Weights of a small mixture-of-experts language model, trained from scratch on English Wikipedia.
Size: 12 layers, width 448, vocabulary 8192, 124M parameters.
Below are experts of layer 9 (counted from 0) of a mixture-of-experts language model. Rows are named up (a neuron's input weights, with its number), down (a neuron's output weights, with its number) and show model dimensions 280-335. Each number is 128 + 32 x the weight over its row's rms, rounded and kept within 0 to 255. Numbers have three digits each.
Before each expert's rows: a language model's description of what the expert responds to. This comes from a sample of Wikipedia text that the model never trained on.

# expert 7
Description: Digits and prefixes
up0:152169149136124138139121123106085084199124142044146138110142133091138101141195102159137094152149087202099100123149079170109113171120097104113088070147174101161098131184
down0:121123124097145116158091076128154180086144129195158149095132115173145146122091064112108175100134095102120198105170142172106088084122093174111092140172098095099114100064
up1:139138104124087171121172136161135151041145125159144115147159124111113136141149102107134149159131129158177113159112144120150170148177148092134157088073159154121081116141
down1:128119138110148081103077143168163165108148140151123175122111075133178166152134193156176085158103068114102109183130144115148136094154088133136142181112092160156141138082
up2:094117141128146128115150122119176048158129119128142093148160145117087146128129144107231110189098122144160114150126137148090133093138077160136077156084120148123163174115
down2:073086135174094040058119135085107106207153118095106190123095183152077161066126075147138105137158123104151087138162055096107163094133110172164109155165170109116111090143
up3:110141128156120065085095137154132099099143121086137126102074089159152135116173121138103150120144151162097126182176064098096122124141125126140133123133137107172190176138
down3:113110218130083130128122153177139209072193147146135149156074121101156121160188110126094069098123173103121156145113113120119113133165102077120162133048159118154149100148
up4:132072069154109126121101141127106128144109114126139094128180111109128103128118170044055169054174092118069179154086155133140065082120060084087131154145142120120133154130
down4:102106078103152171163152142078114127112119133140100143023118079155137213105159168115131106105071077175170173089147130137061122103065091141138137138171096196107158133130
up5:163175127069132087162174087125114131157150163147165115165108126115108155146159123099153106173159108107137122094144133123121126119081087095186111146091144185135082173146
down5:137155136117109143168166110123149172152139168194086149180100124209156082125143175130135107087114115128198156121100147139176172132089115112115143158140115081124123149110
up6:165150153153154170184111120182171076067053065148094158148146180118112142149098114164137180137116136132122161169085127137159122130143131134103161072059126148023118118174
down6:152083118093138168108155081162120122040181217120189144146123121179126091152101169088115133144147108191156125146106146173118151105170131129144168084129119123115103104148
up7:135092166140101145078083122141152128115119159121099109085120167152118030141126154094198069189147125119126106107175133136120105123112173155106144144097143168119134137118
down7:195088177147100147181126106078149125109144121116098031123139115147147118118143111129140144115153166087181092134125131173137101150123113128090144124151124143134101122148

# expert 1
Description: Common-noun word pieces
up0:123144120163168133051162090100152163084164176170100131168101114140103161078081151151179117145119098141144122146110094113114131166163155129171085095184208133138104145134
down0:181163104145138133142096140167127140110184129124175076127075115192154123178147147085165135106133098122120101113069133064205108167121148173160123112119101092184129161055
up1:132177091137096063097164121141115184114105110150157113150127119114154126178154132151121100207132148141124107089104147100113114080147164121110119129133236135127183142151
down1:120084104095067150153133057134086101126197090098188167109126134121194129130130159113131101147126150165169157147141187122084145123199146123184118121107102093127055115140
up2:127159138109085083067158131096117089174092189089150124083107136153147118151132105104137148143170144167119114156114125143142086120146142132127133162119104143131104162136
down2:151102156132101087083083124124151122176110164155172115092144141172141086104131164133196112135154106151177157138120160097076151126134135136143105199140122150137167116127
up3:096146130132126087172154107080172145117053192139187147141109088131104106099148156121135117116109090130101179171109123188138148099145113125197157118132179147066077113087
down3:137087177130147119109092192142173122077107119137160115117141163123087227139144135117072137091143134150090115182133122145120112121106177140139181207071116154147112123063
up4:111113114132116087140191100134148112158104144074101124200122191158107099085177122133086165161107152135142146126141119142109141144129098094126163162099157157169132132148
down4:107152167094129095145129122139117098021160113108153097153146150117105105158134140123116137127120132112133131151085143109097161085098138109132202197169094085182144121144
up5:086099175154148160149138139160080091123086114116116083138102121116154142199151149117159147186124110139106129117105152101163100191113133147136140115101159149146146158136
down5:130142061122095091096179160115164112128169149133120188201094144141103144117109222131138089155149154119089178108162169099102104093137154150116128112168087169082130161183
up6:138182142104109170142126101114135116075136120116141113146112156134089143146170160130085104125131056122199093085106121111208157135104132115137160173102121186130116126161
down6:102150158135102175216061106186092133194087179067115123077134148089111130102117102070118151133128122095145129132145071067162114114106174106170112108132106094129169136158
up7:123141108170126095104159129169106104141074145121072108140142140125120080132118155137112181132146099141099087116112110107109118125152098108143069160106148071108097167110
down7:118063132147142076118155101147075046075213139134134110179103078086108102123165143130089151104131051137076176115175078118154157160146113171114079175154079097121170101125

# expert 9
Description: Spaces and word starts
up0:181150142135110183161052157141158090126130082158119155147154141139118116160060186134098103127174117194082125124088173103142087189096142131090082149168167184184104094104
down0:158104080110160104089105142192112081180119163113096145110121170198161145163131144156117081106141080122124122123173168155156093158169086176093087116101145117130128126081
up1:123138127131133123151111107080146108152171110103163159166172077132125047108140185071135155132111186088136135180121135137091145068158165145106117104047137170173126113090
down1:072110137145121093166161197137155072132195100202146132130105157172128119184119145074141073168124136101167167133109141123105112143118145102156082142121180075146149025128
up2:140109050083120092140200105129090171091133129108132127103160087073158142116079115151169142115123072132111130210138136087061187071116199144130129101079113137107119111108
down2:127108104115122122149134130184105153162101075147106113154128091024093139088138165147131103170120148110081161136127134131105120087146141156137147143093152139188138135138
up3:106098137127110196094117130155169114083058115134112125152130137161116105130150095151134096174120116170134103121142131184160127126090189130129184124171125136202153100163
down3:144078107104100111089120108156170163068142116187069130129073122109103030069101201116154163223089132200155216140094104149119086172103109147144134110142165166146120128127
up4:109142086085129149157168151118156164160127210093152156088130156106160127135117142160119099067134140123116158113107114105175127135166163156154005099118160133102103132098
down4:138160091142127108134156076109101165126151189160159148067140150107113103140115183075091119138109099165126114114153117144094139122079108060174043150084133119110179110116
up5:092141156144176121095158144141137112071203164115135053146129111136119108138120103141151124132145095138094125150157128145118088067077104151116139145095118179144071183120
down5:095103164111097138111146217152144058182171130154093104113146145089141143102133113164139075085072150062097140166082110082175117144135116132132117136143133121152084124138
up6:078126146125157148218114154126109118167141147140176187135131161147169138155127102143150183136162138131121106141101179125075197135132152092122124171107128169131126144131
down6:117121136143205168095076113154107152114159169137135078158119155088128135150096088097187130141108198142123138139142136113099146139153144122154116103117105121082118150132
up7:181174103133144084148116133128111102132165098117138126089134143205173132158108175075105115171105073119137140066135173162131160074156108125135102137123129065088121115141
down7:121124121154179126049167088109096086120109172154102154174113121145075141093128114129130179149146087105061185148100102158175174091148212115127144099158099117129146117117

# expert 2
Description: Sentence and cell ends
up0:133147110067104113105085125139056134104127104163150118106093133110150148163094133132110067072154118099089101146117114102147191128138108160096167157094122112117089132097
down0:155142154115162196090112143171094140070067117125117119152108099125115074141129118077122120106092170136165155088142113169110181119094112084143160136102144097164087090094
up1:107139104139136174099143173145149125147171133145126136151164123189088093112092098130092057164122090132139143062124163153129111126111150177127098095175152129146180088101
down1:152176105165099110204145183168195135160147169109100109118170132126155136121152164161152128160123130146128159092121132084103130168152151092198106102117136125129136169112
up2:162207138116129172145151133131158127101155100125103170115104125131152191135149189145147113186128150151167091085133147116182185079144161145102126086179132137116080094117
down2:164108143162204154183134136125137137127170122176138111105114146166120096131133108105094135116145199120110083131155118091152124127143117105119139101146132118113115126084
up3:079116170177147090170080126108187108146126041113125124093118117124100189146100225167067086220121167083174175125137124155131130096108080184171093122104132139137134125142
down3:105200136086125139112127095144108100123152127139158151135142124112084120133121164092123110096087076123151141116122139165102111086089139100160130125165114097130169111119
up4:094128160113123141165128094165140139101125164131162132152195139188104103138109128118133215080133130142096096128119069164129091054128138125146087187104093135108130155151
down4:134142125124102149123111217149166053160141111148183145131082134201107123140092019101144084095105084158118114130115103115175110087130166110165148138116192149115108152140
up5:069166147110077110123092153152114158092166107160146204146109164077132086172136185149121131200147098063158144108113100144152040165126146147112162151081156223166112077093
down5:146122099101096117105079186122144107120125162102168110121044080143118123109130162059087141182090132115134095108088136099086155124088120119109089143131188134169112114097
up6:164157027165161087143093096121116180140128098032176173128056138184098181121124144138164138116182130139054141116148094091104127106116088108156132167178126118169133159070
down6:133119080167176110073138083070144109124150131141062158108111207172131163119166134067094103101140135092097166142175145115103138129118168152075141120121131079120095126108
up7:103199162183105140134095139146148115106141144111120096130137082120119156086117154136106129132172163093079097156083096153104111151130083133141132111145123166142098104078
down7:134118174102123121132171113121159084172087104155192147152108136071140152133155092172106143136124164121058172104132116071117114106132154104088159124173169151097134122149

# expert 11
Description: Prepositions and modifiers
up0:154210051128156151119214121086186146095208198131120161165106134117104157180104148081089144179080088128131094133182167143152113125199081168174141096157131133168105159092
down0:109062117116143180171081069179133082116128199164129096178105083215132148139103163123163087144102174097154118174112167113152119095114112119134106111113096127129138142103
up1:093124125125141132082174097192135157142123102115121132181077176128093098136120127088124108148145097082174126105119086129152104125143160140122060151081075078168131149139
down1:048125125122185145125092129122145145082101134127106100073142125084097106103136158125101046090118135187103166143089131182099175153160116119087197078139133059141169124067
up2:099131110117093176149164072141125120140093137127098181128190122125117112127100109113139096099127142106109148222085148149084081160160078205138104032117162154148152122138
down2:145108197149123105105153114140088140081185197112180136141100139194082122108122152077156130165119116095146102128129155165111092121208072139153081120121161127138178136123
up3:187124101101069081154129173121108095140126132143108120171104131110135164135155144140168070117121139138122090104091123157094098141146103140073160127115155123143099119095
down3:133102171149145146084131075131132117132141161101094089123116103000114122153088131133096064081109177142128094136062151131158136166127157130173122148174126121127091110112
up4:128112143099164116085139053124172122125170131179132113116112135177101117132159138147046149105200166107128158138131097145125187085073073062125182151104192092133085101124
down4:135132129112115111179114126066157074129165108094151155118096128202113164102135124142101101176110111136077142085112137088147141045160123116115197150151127157162198087089
up5:160146159105152143117130102103176130166159087120154136116072091127122102083195167151070172094190184112123112152154128143188152138158086138085180135096150159104105134097
down5:134159124175091120122109143132116125150183113162148139138084077106108102120154114156118185129110196147086129117044166072130132037094149105126166184050139105132108088114
up6:082155130149112145131132188146092100172059116121158128131125122152109125132207098112119094122162156088122126170146128141108130118167166153106173108104151129124116166148
down6:078154148096098115163085134144094160086182129116109098119158157095156171056127107117140164101143112142075105107071160072105123092078088118115130112131095141149143137116
up7:152115131091113115155100165101095069097093092083129164143092077112083116121156178157097090160115146114082132102066116114148101148122097158139130154146055079054110106123
down7:151127141133123157133116111129149173141159122182151062161109054058168133149096102082158109108128187146177131181113144178143055125125119113141105133208125161125073121150

# expert 4
Description: Name-initial syllables
up0:119180131186144163144126145153086175094074166192136136120122167088074150104193157144139076145123110145153101079122121135133095040065051179144112113086131147087173086161
down0:119168129112103086156106134095158114155181212119128115122117181142095110135199138141115122091157145130151173125147135163122125127073087080156103108157158130129160138175
up1:092155140141135047116120104099070098102121137077127152148169118143125130144162142136155067067084146097093168156117104153129114120190172123122212159199114147143087152161
down1:103083121124197211153163097093112130107161106138144140085124131146128125100130139158175095085140086153105098147109162158098144106068130094171172104102134121117115145120
up2:165088104154155151087105122126075102149099103141118142146113057141146133108090109123101110088181141064134116131117160083144090114190129097194164053099130177109106110143
down2:124173122096145148106093125127184167160131157114129137169113088091101111100113157130179090111117186072111168121185135057158128091170119111115141174155100130083183128192
up3:144102107144131150144074134136093093115165122174104111134143107086151110082136158163131114089149097128155090125094131117108136167098170192092091132149075139093132117098
down3:105163112120124158100118117131151121106058146220138161088100155200101122162147043064159086111099094105105127175157069139114118171067157125126160199108168103089061097216
up4:112150118125161188133088104123089076081122152101088117128091156157114155091101125111122044163135145170112137128135087097101115130110138097156119133168206073161099158105
down4:174127125117138159174124156167107099163092058074175133104108125067131146098099199093146181129101213136156172129168108083207147150192109103164136101103143147132160103128
up5:131159140139103121107056153108126110108121152097083132120136088096140120078174174125177107121187185120152172102119183141126202113071184215107151120128172142117080120180
down5:147168154159135164112086134185145188144085082208094133131106097110119101110112116157109181079111160149183127109093126159123157104127174112079096084165082146153119123111
up6:184152133145112158116137115147116119152119085132150137162111125095082076103164080113102081144100109098098092099121141123115163184134153165107191141148036148151150041131
down6:198129110134091143115115121095119127126158129107145104152145090150123143150135116161157090142152171036150144119088099172104145124127095165134153100210146174115150184125
up7:125126157168154146135097089174103119155131146114094105098167139133079161130164155113147173063108132102132109118106126127101097163150158107156140125063168100201134118140
down7:094174116061160105162118158169106063161086090095151144113157174129120111161119081130122163091133111138095159073176153130163134143130127117155071195078148095132160142197

# expert 5
Description: Sports-biography prepositions
up0:081129102156138107138197101050134095132104218119089151139121117137087099124125099079145150092112203136130090142102109123113032154113115126130124134131168147123118123161
down0:132124080080111193074115183073162158142102140097151143193131102132131189136099096140080140109148113123034054162164113109153155176099129141143155050084081130114118138087
up1:059111137124187161143125129113150104159104121196159086182127115111144173081118144130097113088158116101100146127081098126123119102108157161156101146064152112156155097157
down1:166119102151098132134121166122152119155118153141113090153141103071059109124128120137102136152171128204134111100146091066115155099175181118141117116136177152125136111127
up2:145103120120113145134152088094123150114105104091128106123118175119133125066128118146114147113143141140060152048125166204104121093166138185153124074169150103085180121144
down2:119173111125132119121091109107143158218169117127165065115134110097143154171140150147096121214121167092173136147057106208124126134137092187168107152140125141139138169126
up3:130173171164186113106124105176169139155127209132136134131082151075085101108067183127166168147147143174111121115142165091140132098120129119138112132144148126123108133126
down3:108117106113182164148184059103129107114090067131158160151123120139220131148133132110119101092136097116167146164130132098137196098169134082098130103111114173129100106109
up4:141100153188094176127158116112151101146067127093122124150107099077120114151173112167097093124154145150153160089172135090077164115143024100207130167120074126126096168123
down4:100105159110122167146144073143162187135062125170143132050117109111130068110153067186119087134168170099130185139176102107139112136082069145081148141169129103169120143142
up5:124100100094119136147151167093100160115072144175193182119076130159144167110120080173141143176094158167146143128125134087199173112099099102157105153127104140088110188112
down5:160133090094111093118107095164055136117113114140118167103097121146097122142156150158164138108126132090081030113083117157129139126142181184114094113157156055112178133145
up6:148110153117121114119112155128003084134085168126116132174133094116104134147124113144170160106196141105148106134098135145125111111173104135134124125071156089134115140148
down6:146131147135130100153134098182144077076107110125163115134182110100174163152087135147029079152076161134152107159117087128152102101119163190202114138100116126087139119108
up7:131092145074131085108131137115106117173152189127084141129119133118164152130110137140121148097131151176124178156085103130092090146137082094070124075128108170146102228171
down7:121135149116101086113112150166129118079107198147111167113153082206148136170125089142208133099154112119150129149144164078093103154118156154123112112184101110091093140151

# expert 3
Description: Line breaks, name initials
up0:101090152126098117110137173058123099106140157126139122130139097227103113108082073155119127148184107070123140106173101160063126150191108151150140171079082137090150104120
down0:063124177167122103130212123108161152165132174132143099114161089147136099173130055165172137103130112137152128155131120114118120100172146134140139123094135178102137139125
up1:119154116112126169065117099108159132168123178119159173125174123089094169146155130191133140154057130164141152021142180171086182185162133173127124150189114190122126093119
down1:144073142102138088041105116137139148069116161150143159138153135107137137130169138104099144084109074152128132149073141142147134129090179125100132118159097115155078116195
up2:105067126111094148076095086129163126169149151132147180144071145140093102183140135150097155145150099177116183133131121139100111155065205097117158117121164105038097160145
down2:122110131188164122097100067086145071108196092080091085165101173185147107128107172096151092187148032124130111138152127141111120101111113094159150140103072148145116097177
up3:180146118126145088076173112114090157124108157086163095115138159117107113142106090118182093095143125115196089061147126166097148175151166155092082113111124094139141136095
down3:132074133138101106129114132148136176154092159158065140118142112099128135083099120113114143083105100107156101076217139177143056127146099104133100113090160111159063091101
up4:125081113127092076170104193133133156090134169159094149108132190217106075068149137111110089171076162132150147109095102121149152079132145086172141100100147193139096170086
down4:106108109116109133167152113158157125078097151142146087205119140138152109147119165100037092153128117178102146164150074141175143087176145111129150107191094140138085091119
up5:155098147111125134106131140057094133179063147102165061155099088153146151151114182107099195154133145158163144106125109126151127130154140129139110129142100144131148163067
down5:142142086224152148128172108121096108139113076130164108137127128129112133200091143151162128146145146110147118121182110090055100113143166109142131143123118150140169095106
up6:144115116127152110164142135100130123166081171197114117203115113193148147129130152133104179169147124122104187098152164137148145129153129129147148120153113142092072201144
down6:166118128088103128124133172137074118094116102177150122100164117143130155132158115151113146111147100157166104154143146105074154124171107130167144146136122151186020140089
up7:075096146141125108107121108112136131128151102132112159089114107172139108175134172142104144105060133124190107112168144110117118133095128128104123135136094176100156129116
down7:130104118127117104044115101146146101137188147095127127143106131070121167187145133086057134100080104130125177109114100100141090182087093160191110109123095118148103139094

# expert 0
Description: Table header words
up0:117118102164145150171186127132118126120191145153138170141194093115114134091163146155112114093133118075148107077129134041100127124160131135100095131150129189152126138164
down0:061136068116111153169128136128102071119113121117162139159177137140110110127089127121092065101077064158126127082120119075161170130121097166101112128160193167120106072110
up1:122177125160142173155127160161158115166110181087124079118078161147083099103166071084118096099096029137042146138119075132145138141083142086147136101112107167190127094107
down1:105106097091124127097125095127159127193140135058110104128118091124175090119093113151194121127098201115124115163156076143077154131112118140185164103218091113082173091131
up2:121131120172164131169120097114183136129146082105115139138134076095175113096106138168118138070134124055144151139109163058120118113138154195160123130084094171162113147131
down2:154082103089114110141101114159128082081077125100202075125146159113120163116125195196153083156139121183096116167156123084099124124147094179131134139136171128129126076118
up3:144117158114118080113122083061104125142000170041147148136162117132109130132122172087124150155100122141170147155111091084165182138161092174211146121121092138113107162085
down3:109145153145180117122120167136161135133113193110106164094123144082138175097141151119129092156105083103139133107120141138097172181072129065090061087066159061105137149117
up4:131138099064116168122101143145170091160128128137105185137135097070170158123111150139132172136139102137121180177139105133099130133122134137116169165141131125151151078106
down4:072112168116072129113125131195085158102176103097130143105159088137101169157114081137126171110147135204147127077158129140129138105114087080096139097139124138090139055152
up5:140156155087135215155138118147129167113069164114138140088105122126137133185151114101120154161139071132183097167153141104192133123116101126121133121095113130105096099150
down5:082123188121115113113184160101141135104148124131168171090103099123124186163152079118143059128120180072135194092075120149135165115161105145166105081161108083090176120129
up6:073167103121138094162158143150131191118103123130125140079200086176131161135093070136149142132160161139130174118177079098109136087114131164105135154159163127176177088122
down6:136099150080127157117136086085103164145101201184111121182148125059130093176086095123118152159098130073085142071106100190120099146138098114135196140103136179135131112120
up7:156143163149059114069128097168106121106112088108134161095184122109129097143139150150119164153132122167064091102142101164138165099137179083113101111098090174083170149075
down7:111100135142125152112144203189103109118119105072085181108141106203149045120117108110127153105144118133093182107153105165153127168134139155148124156125153154131126129066

# expert 8
Description: Pronouns and clause glue
up0:155074156093172093129098151137148143111142029137065108082156144091135101143163169153089152078200136093162129070140115056081100096181135160145133187107086090105198141122
down0:137151135157133138122144173084108133152098132153180157102134136006128141133121151068099079185121103131167155141149192137107153096129080160086130094134116155146115218143
up1:137139129136061119180131141132125142119178070169096192157118127082151130116118145159138187154157128171063117100165069163093103124167091118138186125169095082156160132117
down1:116094107109090144107186196161071114079114119118103092170127118107174148122191104072157106123171114182112135157161147133150153122114149157086128168139188156161133135099
up2:087126159091108105120134153134167134144121144078141192137227147141156143149095146186098062144105199184163127074103128106154108178163142130145123055134144141133076121120
down2:101139109099166126090059078133090081131062119129176126100134117039105108163156180135162152121106097155179100084124167182142178108166180029095078094123102116145066118126
up3:105164109149139126086124104085147133099186108117104092127091151147130087137188123152109084080047157081143119146137165139106100212107108133108119140130154156157080146115
down3:104145162093090126127142130235112122128183105127071131145150144136120117137146125104102104110176136095152126143127129114199112113159142144092112109115140146089084159144
up4:088140121169152113116155156112178200092173127154125113058149098157119092128118097140067019118168160096108144084125122104102107133129115097143096152065144175134136112135
down4:091144110120162121106077114181169080165144099116126098152092092101128126140160117098125106156163163140158146137193113184121128109157109126135115121137109224125129122132
up5:142148103109139098105183072136089097135141116103142095139112117060172165106130088103126157155125148122130113119121135067158090176138155154127132123164062101168125134072
down5:085122163154080115133136135064115092134136130175134196140166061061122051140084130101153147147126180051087105147137123137083090085116091054089108099137076139166175146120
up6:248102165150057127122133061184127107117102152171126166078119120138083140121118129103147068140142103098153158107103148130126052125189085122133094115123194134192163113162
down6:190129139081101114227161153102103137131121139132144148125095113055080131147104109109126125121155155142108111112110117187141102145143121134170125150137189116149109069096
up7:094131128156131108147070107076135199084134176179142113139133127114098023098139084154201166042126135165133162154086157042097181153197138134159128187142135102146077136148
down7:149150124156100124162122118169104110098163146184096081076096188031126110109184138081198169157142115089110146143121128142117169098096140175130101158160118186133148178140

# expert 10
Description: Name-internal pieces
up0:099123140138186143135104149074154088102115118126139160143094069149109185123112090152129169126145120116071154199173171180113117070107113152122117125100057114125083085182
down0:097177145100165121121153152151123128080156148111124166124108191126107116110100142144107172160129090115189048072182116148100129177085144132090107181125154165119116122109
up1:159099122129121150120145108131117151094145163170101145139149166112139148137118114147107168163092159102143107087110143206138147111147203121125118119138077111115158089115
down1:124117118146119086123139120135094089176075106135120159139167137166225151112126154113142159141202126143141137140143136090124139125158130140198098095119088093129105110091
up2:137126133151158138120109160056138157197143107151130141155115153137086103128125149187080111174073161106113116147138133140104155183036156140118139102139124132098120145141
down2:100120096079130153088088149109067097158085137105132123112114105148071154139117087125182081127142135079132096154145153138067170136108149124161125153114174157137126154123
up3:150134170115060120121142166107117128098104122112084143181108161095133097136134142215177116118099057091170144121120187083128192103098123091080120107106198125115163146147
down3:147058122116140131110094139108128097130158167153145093170178148118152127188168181077110148099162177125159137091119142160093132075138110112182138081134137096132120143096
up4:157101180099116145090142168112108080074110135188175098118097135121101079132129144107048141101148111185120085177097150096136154129085171106099156127107124126138114149104
down4:124136115106150135077148180203132140067155091072092094093126110155138168209111112105077144100106145145096136145108114127124130138073141100167152086132142158143116084103
up5:148144073137154183095175127148147158191143094077133078127160138106121149113117165089124127150111133139139111146123137192121099149133113149130103097093147149053097102169
down5:126113117194110118065125126119136181075164177141144134116099058146178157099112143124119073104135102157094121104143090092133174158195161105151146095156113121082150103078
up6:122111123123148160112122176087114096132079088160107109126067176183081064128150174078153155146057134081131104151162120081110156146144074068101060103130176126129138133170
down6:149162152119152136143139146190152144108126162133140092121090127159061117171106148098198096156130120168064138123104068090126147154093109146125084144131164116144144087117
up7:166149103116122082142153155130180149124114108093138062154126121162101115129133104150174210151170115146115126124107105129107109149142118081180171132112170119071145161160
down7:075129198170098126163126121147068093135169106206131116147156122178100080124092111113106192115070118107124112061129148127140170119124123121158134134097149120132081158100

# expert 6
Description: Titles and commas
up0:106127094122105078129110117122125088143092092135160131127115127157153118140129129131125154123121079083108140069129127203109071084180181085133111123120127169126129124141
down0:071134103188096140090126115145156106132106179111181144140127140126171101113155103089114072094124134105153126089141113131141102141110139117112161106145151118171090116109
up1:083147116108086211149087115113168119139145161134131118176148146155113173192116165180123126149100154120134114123130141122088125157141149155184098143208182125152140134027
down1:064168155141086103192140116139137111141124130100172151144139143127106109200092096190113153117104108185133121152139181139126119154131116143122159042134143142097184150114
up2:131168077135132107076148141148203170109104180223118115120130080092201173113073142180108138117099073122131089160139119138142112163098121103133076073149142158133176110213
down2:118126158118187159116093109152127081110101111099121146121102115004162140095131211090170110115148102167135159123153172136094159202124103142133144185183136176166122127130
up3:154096145158106081171126170151127163156072160131149142129124110145080142122097126145074153142113111083123168139190125119100082094146092163152110058083101093122109124074
down3:151086150122115104146134183099131125125134085126125154158126155159146140162106084167124133119163166124144111148140127185123135115123145132097115093180150130136115126184
up4:105178143130111184148091140151161085157140132138153110101081125116086079165226191164070119141147170189163139120115118092115073081114098158150131124128129089099075100094
down4:130149142086172099181078093147208137086087151072105116130108141115115080118157136180149097142119111144128208127132128075178091067082181087084139111144114126137167132082
up5:097147134221110203164115104157170090198117071165165094142163146146132025124149112206069147161099107129066083149064084102101186154094118157129070080170116117165146116168
down5:105093136086080129139122108187131157153095151079113157155092108170163150142163100137179084101118111141152166131088164149128115156148122141138202102156194070110179140100
up6:139148106166110174097160120129134115179103098179196194159140123092126155115184130167194131142151066151104097211169127156128055162172125057119080113136096051168163108068
down6:095105119097095130168113131138130142141138148156153137136128131033132163153117115153102107127125147212134122142107138133074175172152113149150135143204145112114072154145
up7:099192138185135164112113105172152102056111120094156102111137178120083125110170104141116157149121135093112167132110126161156114122116117131095139129146148143219110101086
down7:130097110084148139127060137121145179116129109136113100151094180167137113169116114087143128226137170143089186094115177070133140112064130143097142086137151112142177105092